From a checkpoint of a small mixture-of-experts model trained on Wikipedia.
Training: a variant of SOAP for the experts, 408M tokens.
Below are experts of layer 6 (counted from 0) of a mixture-of-experts language model. Rows are named router (the router's row for the expert), gate (a neuron's input weights, with its number), up (a neuron's input weights, with its number) and show model dimensions 0-47. Each number is 50 + 15 x the weight over its row's rms, rounded and kept within 0 to 99.
After each expert's rows: "comes after" lists some tokens at least twice as common just before its tokens as in all text. This comes from a sample of Wikipedia text that the model never trained on. Tokens count by the router's weight.

# expert 44
router:37 79 41 59 44 42 38 43 65 38 75 45 51 13 53 21 41 40 70 51 59 42 19 72 36 53 66 34 28 61 31 40 61 38 57 45 38 73 62 37 58 45 75 54 69 79 65 60
gate0:48 52 28 64 80 53 42 21 53 42 58 28 63 46 36 31 56 58 52 32 36 69 31 70 22 55 55 55 38 67 43 63 53 63 48 71 23 31 41 65 41 73 37 58 33 19 60 41
up0:40 43 47 81 86 31 32 47 55 69 55 67 67 27 21 80 71 45 41 46 45 55 42 47 57 58 61 73 22 49 55 54 54 65 48 57 57 51 36 60 52 63 35 70 50 25 70 38
comes after: " the", ":", " at", " of", " The", "|"

# expert 50
router:56 20 48 40 36 69 33 57 28 50 50 48 40 36 55 65 48 48 83 61 68 82 18 56 70 55 48 44 48 32 36 51 27 50 72 67 80 57 42 50 35 36 24 42 57 25 48 51
gate0:84 29 70 74 41 59 40 63 57 47 51 23 61 33 43 28 65 33 47 51 42 34 45 64 44 47 41 47 80 42 63 33 53 54 70 31 52 54 32 49 86 58 77 41 79 40 47 66
up0:46 39 26 46 43 43 42 44 32 49 33 53 41 57 43 42 62 61 49 51 47 34 68 58 44 43 39 50 38 50 65 35 57 63 41 33 51 48 62 60 80 58 39 37 76 34 40 29
comes after: " in", " of", " at", " for", " to", " on"

# expert 56
router:52 51 25 58 25 44 35 47 74 28 56 41 45 51 51 37 63 41 60 19 41 67 99 40 55 72 32 34 38 50 52 30 64 35 39 67 53 34 33 39 54 66 57 19 57 53 68 39
gate10:39 65 34 61 30 73 59 38 54 47 66 05 40 33 41 61 38 31 70 49 67 28 85 47 62 44 20 61 39 37 69 41 37 63 51 59 17 49 43 72 42 56 11 43 71 57 39 36
up10:42 75 59 58 54 62 59 50 55 57 43 42 51 43 59 24 27 62 49 64 63 64 52 44 35 36 38 30 30 37 36 60 77 60 27 20 50 39 39 47 35 60 43 32 61 81 52 08
comes after: " the", " The", " b", " a", "'s", "The"

# expert 2
router:27 57 51 51 61 69 74 63 49 41 41 54 42 52 36 71 60 51 56 35 80 62 46 53 73 11 28 50 67 32 60 60 57 28 62 23 52 43 47 46 43 49 28 62 44 46 55 46
gate0:27 54 50 49 27 48 73 31 38 49 02 51 54 77 30 74 62 45 62 57 42 43 46 51 52 27 33 54 35 83 31 28 60 38 38 79 61 42 42 51 54 64 41 78 66 45 45 47
up0:67 39 46 43 36 52 52 41 41 46 67 55 78 28 63 39 51 39 22 47 46 81 39 23 50 65 81 69 56 42 55 47 54 63 69 46 57 70 54 42 40 40 55 35 50 61 59 53
comes after: " United", ",", " of", " New", " in", " the"

# expert 72
router:79 65 55 52 37 36 48 40 56 65 21 72 42 53 30 31 55 51 58 38 68 77 48 49 44 62 49 13 50 58 52 48 35 62 26 36 63 45 37 30 45 35 78 38 63 64 34 55
gate0:37 60 74 65 73 45 35 20 23 45 42 54 52 60 61 43 40 47 67 61 40 63 68 50 65 60 58 63 58 64 64 39 69 72 76 36 36 56 51 41 37 25 48 40 26 52 37 47
up0:62 45 09 60 62 43 38 57 63 73 71 52 58 25 63 52 51 57 34 50 65 43 36 52 61 46 42 50 59 34 37 62 20 31 25 47 45 45 49 56 65 67 50 59 60 35 65 54
comes after: " ", " P", " V", " p", " v", "p"

# expert 32
router:42 32 52 67 37 46 72 68 65 59 51 75 14 37 49 65 34 65 41 48 71 40 55 35 44 57 51 55 30 34 73 42 53 60 75 64 40 62 51 45 56 50 66 42 51 42 44 42
gate7:52 73 61 58 03 50 46 62 68 66 44 45 66 47 48 19 47 60 50 29 53 48 56 42 38 35 50 44 52 38 31 57 61 41 27 10 60 44 52 46 67 51 50 42 60 54 41 24
up7:49 72 49 63 32 54 60 45 72 51 36 42 79 65 34 68 35 76 54 59 65 52 38 26 18 54 57 41 58 41 48 60 56 54 44 70 38 47 20 37 56 24 10 45 72 54 40 52
comes after: " |", "|", ",", "-", " –", ";"

# expert 51
router:64 26 74 45 67 59 48 66 68 48 50 73 49 45 71 36 61 46 17 40 13 47 57 61 46 47 69 69 64 56 61 78 82 48 65 54 57 44 47 51 66 40 49 47 89 68 51 38
gate0:64 38 73 31 53 67 66 42 84 55 66 38 51 34 39 39 65 47 32 23 65 35 61 46 55 36 32 81 27 58 38 18 71 34 45 39 55 41 45 34 20 53 68 59 50 49 52 55
up0:32 27 43 15 50 60 47 66 55 35 62 34 37 50 54 53 48 58 39 30 49 43 56 35 22 37 61 43 14 69 47 47 56 46 55 55 62 63 36 35 07 36 54 78 53 65 46 67
comes after: " \"", " W", " (", " Be", " w", " un"

# expert 57
router:42 43 56 40 48 51 60 50 66 61 43 16 58 67 40 44 54 23 69 63 38 55 63 32 64 36 15 44 47 32 35 40 45 42 35 52 46 30 42 35 74 69 62 40 47 60 41 31
gate10:64 55 62 59 59 48 67 69 52 53 51 53 55 56 57 42 51 53 33 74 54 39 48 43 31 70 40 34 55 64 42 70 47 34 52 40 78 62 43 86 34 65 41 35 36 37 43 68
up10:49 59 52 64 48 71 44 50 40 54 59 48 37 34 42 35 46 36 52 58 65 55 52 37 65 99 39 34 37 56 17 31 48 35 64 53 70 75 24 34 45 67 49 35 22 24 55 54
comes after: " the", " a", " his", "'s", " The", " this"

# expert 55
router:46 75 83 37 54 58 65 70 74 66 42 24 79 40 54 43 43 27 57 58 19 74 58 47 58 48 57 37 54 39 59 31 54 68 21 68 42 33 50 44 53 45 13 43 49 54 35 24
gate10:49 58 56 55 52 45 34 42 65 35 43 44 53 24 58 65 58 36 46 54 64 52 59 50 48 54 60 29 55 75 61 41 51 37 24 55 57 44 32 36 57 30 71 20 44 44 47 58
up10:49 29 42 68 45 32 56 42 50 66 52 55 50 57 75 61 59 53 66 66 46 65 67 56 59 36 41 64 22 57 54 46 23 36 36 47 28 58 62 47 63 41 69 31 36 57 70 34
comes after: " is", " was", " be", " are", " were", " been"